From a checkpoint of a small mixture-of-experts model trained on Wikipedia: 85.5M parameters, a softmax router.
Below are experts of layer 5 (counted from 0) of a mixture-of-experts language model. Rows are named up (a neuron's input weights, with its number), down (a neuron's output weights, with its number) and show model dimensions 96-191. Each number is 50 + 15 x the weight over its row's rms, rounded and kept within 0 to 99.
Before each expert's rows: a language model's description of what the expert responds to. This comes from a sample of Wikipedia text that the model never trained on.

# expert 31
It responds to: Suffixes like -tic, -ical, -ological in science words such as Mathema-tic-s, plus words like science, academic, professor in education biographies.
up0:62 47 50 49 59 50 73 77 56 62 59 40 65 48 79 46 49 40 40 35 50 89 35 41 67 55 65 10 54 88 55 64 42 74 16 36 68 64 65 50 38 50 57 48 45 35 40 63 48 29 46 81 51 48 46 41 63 64 51 58 67 55 79 26 41 24 75 55 50 49 50 50 47 39 46 56 40 46 27 79 73 31 45 54 71 87 54 28 44 60 52 54 54 68 49 56
down0:54 32 57 70 48 63 50 30 73 62 29 36 44 62 51 55 49 56 31 18 49 46 62 52 31 37 31 47 65 48 47 36 65 54 46 34 69 58 17 57 47 47 69 75 56 40 67 49 56 42 60 41 43 52 46 48 55 58 57 52 60 49 54 63 65 92 66 53 39 90 74 47 48 41 18 49 56 43 40 52 47 41 71 63 81 25 44 43 72 63 41 27 43 23 59 51

# expert 40
It responds to: Time words like day, night, week, morning, hours, often after weekday names or inside compounds such as weekdays and Birthday Honours.
up0:62 58 56 36 46 82 51 73 20 56 34 44 58 39 61 39 63 37 54 31 57 56 55 59 52 64 44 64 79 50 49 62 60 43 51 52 48 60 43 47 66 32 26 39 53 43 39 75 64 00 60 44 13 24 31 60 91 41 29 69 46 48 42 29 77 81 53 49 62 20 35 52 40 44 31 64 69 67 36 27 55 39 22 30 54 79 50 48 52 50 63 44 68 40 43 36
down0:71 29 52 75 46 65 38 46 53 37 37 31 68 40 31 63 50 23 50 59 61 41 80 58 45 60 30 33 45 32 60 49 59 40 31 60 30 55 36 79 61 56 58 53 46 54 27 55 41 20 54 75 40 25 34 27 27 52 59 56 63 87 61 34 53 38 24 54 34 67 45 55 69 80 36 38 67 23 47 45 44 36 60 39 37 55 45 47 46 25 45 62 52 56 26 27

# expert 3
It responds to: Prepositions right after a noun, verb or adjective in running prose, such as of, to, against, including, towards.
up0:13 66 43 27 46 52 34 58 66 59 61 45 25 53 53 53 43 31 66 36 57 44 47 45 50 58 50 73 53 31 59 48 35 54 31 52 64 58 41 33 32 35 50 41 51 67 71 61 63 47 59 49 48 45 50 67 41 30 51 21 58 43 46 66 53 57 55 62 63 40 85 40 52 38 17 55 77 45 50 40 55 44 59 45 00 67 57 68 25 39 39 39 65 35 54 36
down0:33 41 44 77 47 59 42 32 30 51 61 59 32 32 52 76 34 47 28 54 41 43 70 43 61 46 55 46 57 62 59 46 42 30 45 45 27 49 43 40 59 35 66 75 55 29 64 50 38 23 33 45 63 37 81 51 50 57 65 79 30 83 45 55 65 32 60 79 35 47 54 53 62 27 53 57 65 56 92 67 42 63 51 31 53 57 33 55 49 45 60 58 67 75 43 35

# expert 23
It responds to: Adverb endings and auxiliary or modal words before verbs, such as famously, supposedly, also, would, had, not.
up0:60 26 96 35 46 43 15 55 37 49 29 56 45 60 61 70 54 46 43 52 36 43 38 58 63 63 56 55 46 53 35 48 55 75 58 39 40 63 40 56 55 72 44 60 66 14 60 44 72 75 57 50 57 35 39 58 53 18 33 55 75 50 41 71 75 46 74 68 38 57 44 72 42 83 50 10 47 66 39 52 53 35 57 41 27 51 91 37 40 59 59 31 59 42 40 41
down0:28 52 46 51 40 55 60 20 63 61 45 68 63 74 58 48 31 48 33 33 32 51 28 47 59 46 44 47 29 73 38 15 14 61 79 37 53 44 55 69 70 68 61 43 33 64 42 52 44 37 25 39 46 52 65 48 46 73 71 26 55 84 48 67 68 49 77 28 30 64 73 45 65 50 55 48 47 74 56 41 46 97 41 44 58 42 51 44 51 50 44 59 62 71 51 49

# expert 51
It responds to: Capital first letters of foreign personal names, often after a hyphen or in Cyrillic and accented text, e.g. Jean-Luc, al-Zarqawi.
up0:26 51 33 24 50 67 38 59 73 68 28 48 50 62 30 70 55 67 47 40 51 40 46 16 51 58 64 70 93 45 59 60 40 34 84 45 50 51 47 62 50 40 24 51 00 56 37 55 95 63 38 61 65 64 60 54 30 63 17 63 58 36 59 46 69 24 45 53 40 31 14 38 33 52 57 63 58 45 43 22 33 45 67 34 37 59 47 62 57 59 77 47 41 58 39 66
down0:38 47 67 74 26 34 33 14 53 71 43 36 49 61 65 61 57 65 54 42 50 42 43 60 60 56 53 43 51 40 27 59 57 43 30 50 59 55 63 24 60 52 40 48 19 64 53 29 78 55 80 50 38 48 61 17 51 75 75 16 51 52 62 47 61 71 48 48 40 47 52 78 63 77 48 33 50 32 62 51 38 77 75 51 45 36 52 50 48 59 32 37 55 74 30 47

# expert 12
It responds to: Word-final pieces ending in e that complete a word after a partial stem, such as st-orey, clockw-ise, sal-ute, Block-ade.
up0:41 69 49 34 55 75 20 55 42 31 75 53 75 75 31 32 47 61 37 53 30 52 62 62 74 62 39 53 65 40 40 63 46 57 52 55 55 26 50 56 62 32 70 73 72 41 53 45 51 41 31 49 44 45 31 41 65 47 44 06 63 37 57 53 06 47 44 56 34 61 66 52 72 28 53 49 49 38 37 28 60 47 48 37 37 60 62 26 43 59 31 54 31 45 58 77
down0:28 73 31 65 30 38 48 32 41 64 55 54 34 60 19 57 51 54 22 47 62 36 24 43 48 63 44 22 71 57 54 37 33 27 66 43 57 50 61 46 91 43 42 64 43 65 53 65 74 47 42 61 58 63 69 88 45 52 69 57 35 59 30 41 47 35 15 49 43 30 54 20 48 49 60 40 31 46 47 67 53 31 44 50 57 55 32 53 58 44 55 37 48 69 70 26

# expert 25
It responds to: Closing parentheses, plus closing quotes, brackets and braces, typically ending a parenthetical aside, date range or name in lists and tables.
up0:47 45 53 14 52 58 54 58 55 48 56 76 55 53 43 46 74 34 06 58 35 83 40 46 36 65 31 58 73 77 44 70 59 53 50 25 59 82 44 63 51 46 45 40 65 77 46 74 84 26 69 29 58 72 39 56 66 45 52 57 79 55 41 82 56 20 44 49 69 47 71 44 43 43 80 64 48 57 41 68 26 40 55 57 58 60 40 38 34 53 42 35 28 49 63 44
down0:36 60 47 62 34 59 53 69 40 69 19 39 59 40 51 64 50 46 37 37 46 64 60 59 55 60 74 46 72 49 54 42 27 51 29 89 42 36 68 73 50 47 30 54 68 16 43 75 31 55 66 59 39 50 72 51 32 58 40 37 45 27 32 36 61 39 36 36 51 45 42 53 36 60 49 64 48 42 55 13 50 72 42 46 45 45 26 46 42 36 41 71 65 52 52 56

# expert 24
It responds to: Later or second words and suffixes of infobox labels, plus some values, such as Role, Format, Founder, Stat-us, Binomial, France.
up0:83 13 41 64 52 44 73 35 26 54 65 59 41 37 44 75 26 37 31 60 49 59 51 63 35 38 53 40 72 46 53 47 64 37 51 43 40 51 50 36 61 57 35 36 52 33 69 48 38 73 49 23 54 36 50 57 31 43 60 44 84 57 34 47 25 48 45 48 48 35 42 56 24 50 62 46 53 49 33 60 44 32 34 56 69 52 63 76 65 58 35 62 41 50 50 29
down0:55 33 41 33 47 32 65 43 32 39 47 34 70 21 59 39 73 55 78 42 50 48 42 52 68 82 50 65 50 41 65 71 61 37 75 44 48 63 58 67 55 57 56 49 47 55 56 57 22 40 47 52 21 63 45 56 74 57 31 49 30 59 65 64 45 15 43 42 67 68 39 14 69 50 91 55 58 58 67 39 30 53 52 26 38 26 47 35 65 54 55 23 52 60 32 37

# expert 27
It responds to: Individual digits inside numbers in tables, coordinates, populations, densities and formulas, often right after a decimal point or dash.
up0:74 28 32 49 76 50 41 51 37 68 54 77 54 29 56 53 72 29 48 31 46 38 45 51 54 42 39 68 76 28 65 30 48 57 42 67 88 72 67 29 61 34 59 47 69 52 68 61 67 48 54 63 23 59 24 69 55 22 44 56 79 72 33 63 45 44 77 75 84 42 62 42 41 29 36 57 71 39 53 45 57 61 60 27 57 59 67 31 41 61 65 37 54 34 51 66
down0:54 46 88 57 46 69 65 41 35 48 55 68 54 39 45 40 40 38 71 57 62 24 52 61 43 77 65 50 59 99 65 65 42 58 76 68 47 63 36 61 50 45 41 25 35 44 63 46 65 67 34 37 35 38 67 73 62 41 99 31 54 43 55 67 48 47 65 53 18 34 66 60 47 41 40 89 50 47 36 50 38 38 29 53 49 27 32 14 69 42 41 65 35 50 44 48

# expert 44
It responds to: The prepositions in, as and during, including sentence-initial In, As and According, before the, a or a year.
up0:56 52 23 45 49 62 51 51 61 53 64 36 55 24 41 06 74 48 70 86 35 66 46 50 18 53 56 82 55 41 38 20 52 64 75 59 47 55 55 51 23 58 49 62 38 49 42 59 54 67 44 51 74 44 28 55 29 57 27 53 71 60 54 39 55 40 69 46 21 64 46 52 30 43 59 37 49 75 40 51 47 71 67 79 15 43 53 75 68 38 68 50 48 51 54 33
down0:32 48 31 16 52 39 22 25 63 62 80 26 44 41 46 34 48 73 67 53 36 34 41 56 37 75 34 68 67 77 38 70 40 49 75 38 48 40 48 61 58 47 17 56 36 48 54 53 33 78 47 29 53 27 59 46 56 77 42 57 52 43 53 54 40 34 56 55 35 53 48 61 53 16 34 25 49 60 37 49 59 48 62 94 52 44 27 70 62 47 40 38 60 80 62 21

# expert 15
It responds to: Pipes, semicolons, line breaks and venue words like Stadium or Arena in sports schedule tables, e.g. after a city and state.
up0:72 37 39 37 38 74 48 25 42 58 35 60 50 46 45 55 59 54 47 09 47 53 40 74 47 42 44 54 22 64 58 53 62 55 65 39 65 72 46 11 58 39 67 47 42 83 65 61 49 40 78 56 46 57 68 63 34 37 25 67 41 82 69 62 58 39 56 66 48 76 68 71 47 61 63 30 51 50 55 54 46 39 52 41 27 80 66 49 63 58 68 30 61 44 49 36
down0:56 48 38 23 26 70 59 83 39 23 34 53 27 42 38 13 48 60 62 69 40 58 52 56 61 43 40 48 40 63 41 48 45 58 39 47 62 43 43 47 41 55 73 84 71 56 51 46 77 35 58 76 70 52 51 25 66 56 46 63 80 46 40 60 50 42 60 65 52 56 48 45 48 40 75 38 61 67 41 69 39 74 29 49 41 42 51 45 46 78 33 59 45 64 52 75

# expert 54
It responds to: Middle pieces of Arabic, Hebrew, Turkish and South Asian names, such as Naza-ret-h, Ib-rah-im, Srid-har, Jal-aw-i.
up0:46 27 57 38 57 66 47 69 32 51 68 54 38 51 31 77 65 60 60 55 56 49 30 50 47 41 70 66 38 68 39 51 21 77 43 65 47 36 44 50 48 51 55 38 33 41 32 51 39 50 28 37 69 56 53 43 64 18 39 40 22 59 52 67 78 69 69 52 20 47 37 56 67 45 35 54 52 88 51 62 46 41 34 36 59 59 76 67 71 61 24 27 16 57 80 58
down0:80 51 32 39 31 39 21 54 74 43 55 50 41 61 65 67 65 60 57 61 47 45 79 47 44 59 42 38 51 69 66 39 55 43 72 47 53 33 49 31 57 34 31 74 41 62 37 46 42 46 72 77 59 64 77 36 64 59 56 51 49 50 53 21 71 54 65 16 73 70 43 53 35 62 66 39 61 25 60 62 48 52 48 58 22 16 32 42 46 31 46 92 31 45 51 67

# expert 20
It responds to: Function words and verbs inside quoted speech or interviews, such as did, do, Are, I, that, something.
up0:59 42 31 44 53 42 46 46 70 57 78 50 85 56 52 80 42 22 50 48 40 21 19 56 60 63 49 65 36 61 22 59 52 54 47 21 72 52 22 44 45 67 54 26 43 34 35 50 47 70 43 57 46 24 44 65 34 45 44 54 52 37 37 67 60 43 59 55 49 56 59 60 47 38 61 77 73 32 19 45 33 57 59 56 59 59 26 70 61 58 56 42 33 59 24 62
down0:50 36 46 54 69 45 53 36 81 46 56 52 45 51 70 64 46 44 67 41 26 50 62 38 62 53 59 54 52 58 36 55 35 56 40 22 53 70 52 33 65 53 46 52 66 49 55 79 49 53 26 39 48 54 59 19 70 56 55 71 72 62 52 60 71 37 86 84 20 40 43 46 47 45 66 64 33 33 50 46 45 54 47 59 24 62 54 28 61 71 73 63 43 34 23 52

# expert 47
It responds to: Middle and end word-pieces of foreign place names, such as Guada-la-jara, Guwa-hat-i, Angeles, Lanka, Slovakia.
up0:62 43 51 35 44 41 43 43 44 46 45 67 48 57 63 45 37 34 52 71 41 72 64 53 77 61 40 47 69 53 50 18 87 41 53 53 22 49 51 42 48 67 50 31 66 30 55 59 40 32 27 69 46 53 63 66 39 71 45 52 39 61 41 45 39 74 55 46 32 03 56 32 58 39 48 65 40 42 44 46 63 21 41 26 71 69 67 61 54 52 49 65 53 43 42 39
down0:63 59 53 71 54 54 80 43 61 42 40 65 61 34 44 40 70 52 51 71 48 41 14 38 53 71 51 58 37 80 33 54 50 49 32 53 60 44 45 73 53 47 52 45 30 58 41 47 60 61 54 51 43 42 45 54 55 32 47 59 30 66 56 75 65 46 28 41 70 34 47 12 33 56 65 53 54 24 58 49 48 46 56 50 52 36 34 34 76 64 40 18 43 29 66 55

# expert 6
It responds to: First word of dash-bulleted infobox labels before a colon, such as Directed by, Date of birth, Coordinates, Genus, Country.
up0:37 57 30 53 60 26 48 67 68 68 44 53 68 32 54 38 71 49 48 51 40 52 64 40 54 55 50 58 79 15 51 77 45 66 50 46 42 54 33 51 57 44 39 77 48 40 42 59 45 55 41 41 61 53 45 52 38 40 49 83 67 52 49 45 52 60 78 56 57 54 27 61 26 60 15 49 45 35 66 58 35 45 47 42 40 54 59 57 61 58 43 61 55 35 63 84
down0:35 46 52 48 44 59 38 36 50 51 64 20 13 63 61 38 30 54 57 59 46 58 53 69 36 44 56 69 68 70 48 38 41 54 67 86 59 46 65 29 64 62 81 40 43 48 38 55 68 14 74 21 50 57 49 59 56 57 42 58 37 76 79 59 26 58 39 58 48 61 79 69 48 36 37 55 51 36 72 37 58 74 39 69 86 64 45 41 92 42 26 48 53 40 61 58

# expert 36
It responds to: Pipe or newline starting a new wikitable row, especially in election results before party or candidate names, plus common first names.
up0:58 58 66 34 48 47 39 59 37 60 44 69 68 55 81 33 65 38 76 46 47 47 64 75 34 35 56 45 33 45 32 46 26 73 65 71 45 71 60 32 44 25 69 50 57 47 38 53 75 46 59 57 57 61 46 73 52 24 57 51 52 53 86 42 64 77 49 71 66 38 39 52 68 44 42 47 69 50 36 16 26 63 35 46 62 91 76 60 43 20 33 53 24 47 37 37
down0:64 53 42 81 72 28 38 52 75 17 38 45 46 57 44 50 51 47 62 54 36 35 47 77 55 65 41 37 19 32 54 43 30 49 48 49 61 54 58 55 75 46 37 76 20 38 70 38 43 48 64 46 39 41 66 58 48 55 46 77 81 64 63 51 38 75 21 70 43 73 41 63 46 57 61 44 63 50 45 35 53 39 33 49 45 71 38 36 34 48 48 57 38 24 51 82

# expert 26
It responds to: Middle and final pieces of French, German and other non-English words and names: Fédér-ation, Deuts-cher, Académ-ie, Zag-re-b.
up0:69 63 68 40 47 71 44 28 30 77 65 57 39 38 38 70 77 40 49 36 77 51 68 53 46 22 64 89 66 65 94 44 39 51 46 42 49 42 63 48 39 20 51 53 46 49 60 47 48 67 41 48 57 62 33 72 38 21 45 63 54 09 55 51 30 69 24 50 24 65 24 40 58 75 51 76 44 55 52 41 30 41 29 57 18 54 54 41 41 39 23 52 56 54 62 37
down0:65 56 59 54 51 45 51 42 41 45 80 29 61 33 75 40 52 66 47 53 40 64 47 61 32 62 62 49 65 72 57 45 37 39 50 59 52 37 57 44 51 50 48 78 68 40 48 54 40 56 36 59 41 47 38 35 52 50 49 28 64 59 26 48 31 51 51 83 41 45 44 55 50 31 63 54 16 74 73 60 40 75 53 46 54 45 32 49 47 47 52 56 11 48 43 17

# expert 11
It responds to: Prepositions and verb endings in sports biographies of matches and transfers, such as replacing, defeated, loaned, joined, scored.
up0:52 53 46 47 54 51 33 44 41 56 84 50 47 37 38 43 48 45 32 62 47 23 54 66 57 83 38 46 39 40 45 54 64 60 33 52 54 49 47 35 46 29 41 55 39 71 47 42 53 46 37 64 72 48 12 71 32 75 58 00 70 61 55 73 50 65 64 90 54 56 61 54 61 32 52 67 86 74 79 35 08 52 62 47 72 45 42 77 55 38 14 52 48 37 87 48
down0:50 39 54 56 41 26 55 63 64 33 72 34 59 41 23 47 23 60 75 52 65 48 36 32 43 41 55 36 39 61 48 38 23 79 35 39 40 54 60 11 53 52 53 41 48 52 65 63 74 45 59 51 67 72 58 42 43 51 14 93 81 54 79 45 28 40 62 74 36 59 57 47 22 50 63 45 54 73 52 61 65 24 46 62 56 50 33 41 56 45 49 54 41 31 70 41

# expert 13
It responds to: Auxiliaries and copulas such as was, had, has, have, been, would, often after it, there or he, as in "there had been".
up0:30 63 52 54 56 47 48 66 53 46 63 70 48 66 56 36 67 52 72 48 59 38 27 31 39 53 39 53 33 48 64 15 14 67 38 68 43 47 42 13 50 61 75 61 71 43 59 72 42 50 57 31 72 65 41 44 57 46 60 44 58 79 80 45 70 51 76 61 55 40 55 59 62 58 51 52 59 55 19 44 34 51 19 35 50 65 74 35 61 39 40 42 40 44 23 27
down0:30 39 55 64 54 43 84 37 50 00 47 11 54 34 47 46 37 56 66 45 58 71 43 34 70 32 63 57 38 45 24 50 47 40 76 42 67 36 58 48 49 41 67 48 54 68 45 57 61 56 19 31 36 46 46 66 36 58 59 41 36 47 46 20 78 61 60 58 52 40 28 61 49 58 42 33 62 37 46 41 18 62 59 49 74 64 67 45 73 56 53 13 47 65 46 62

# expert 1
It responds to: Mid-word pieces of Indian and other South Asian names and terms, especially sh, kh, ha, ka, as in Pur-sh-ottam, Pun-ja-b.
up0:61 36 31 58 35 49 30 49 37 61 42 50 47 70 32 42 89 30 37 67 58 51 35 81 59 47 49 71 90 38 83 65 80 48 80 50 72 34 87 51 52 55 46 47 44 37 51 74 35 48 51 40 76 40 45 61 46 89 47 38 65 71 55 68 29 73 57 59 39 58 43 57 36 35 37 47 63 65 58 51 34 43 44 74 45 00 88 49 56 59 63 28 47 70 55 36
down0:42 33 43 34 36 51 61 71 71 72 49 72 59 39 49 24 65 30 64 46 45 62 64 39 43 44 59 44 53 43 41 59 75 21 27 39 70 29 47 59 52 51 14 77 71 51 41 44 53 33 84 38 45 37 43 71 53 79 58 59 47 53 45 60 50 27 58 46 37 38 35 53 66 53 20 63 51 51 53 67 42 38 47 35 49 43 87 50 44 62 48 66 38 62 35 33

# expert 2
It responds to: Commas inside table cells, in thousands separators like 51,081 or city-state pairs like Irvine, CA, plus header dashes and months.
up0:54 38 39 30 40 54 66 68 20 66 31 67 58 55 56 64 65 08 32 39 67 19 37 65 09 41 50 44 48 49 73 56 59 60 53 54 52 57 25 42 22 67 72 31 57 33 40 23 62 45 39 66 35 67 58 42 71 64 51 70 52 67 47 74 53 61 45 56 47 64 29 50 70 68 31 63 55 49 36 41 59 39 31 36 65 54 62 22 40 55 34 38 53 42 44 58
down0:69 77 33 70 48 23 42 49 64 44 44 24 29 43 37 18 35 15 48 55 67 49 49 68 43 54 69 73 36 67 49 36 55 36 54 57 55 66 64 50 37 39 65 33 65 48 52 46 61 50 50 32 58 71 58 85 67 74 62 66 50 60 55 53 78 42 43 48 74 67 67 43 78 22 53 64 60 51 36 29 45 62 69 40 73 20 68 39 72 40 42 43 50 65 51 75

# expert 22
It responds to: Commas in location chains after county, province or city names, before a country or state: Viljandi County, Estonia; Shelburne, Vermont, U.S.
up0:61 68 16 54 38 35 54 62 49 52 26 67 39 33 37 59 80 89 26 54 51 43 35 86 57 67 45 48 50 35 29 51 52 54 54 50 42 51 47 80 37 30 86 58 46 57 74 62 59 43 53 33 31 38 55 38 41 54 33 61 31 25 60 53 39 62 50 31 32 30 52 74 79 24 55 75 49 25 42 49 26 61 60 57 46 67 31 47 74 35 56 32 34 48 45 63
down0:49 50 45 59 54 39 63 43 44 34 41 44 64 47 35 22 58 32 55 69 40 69 50 44 67 46 67 45 04 43 35 29 55 33 42 65 53 38 55 60 44 68 18 67 71 23 31 40 33 39 54 60 53 68 22 60 23 61 44 60 50 57 61 69 47 51 28 64 49 43 64 47 48 55 45 29 52 74 54 55 73 42 46 46 41 36 56 53 39 19 27 32 53 61 42 65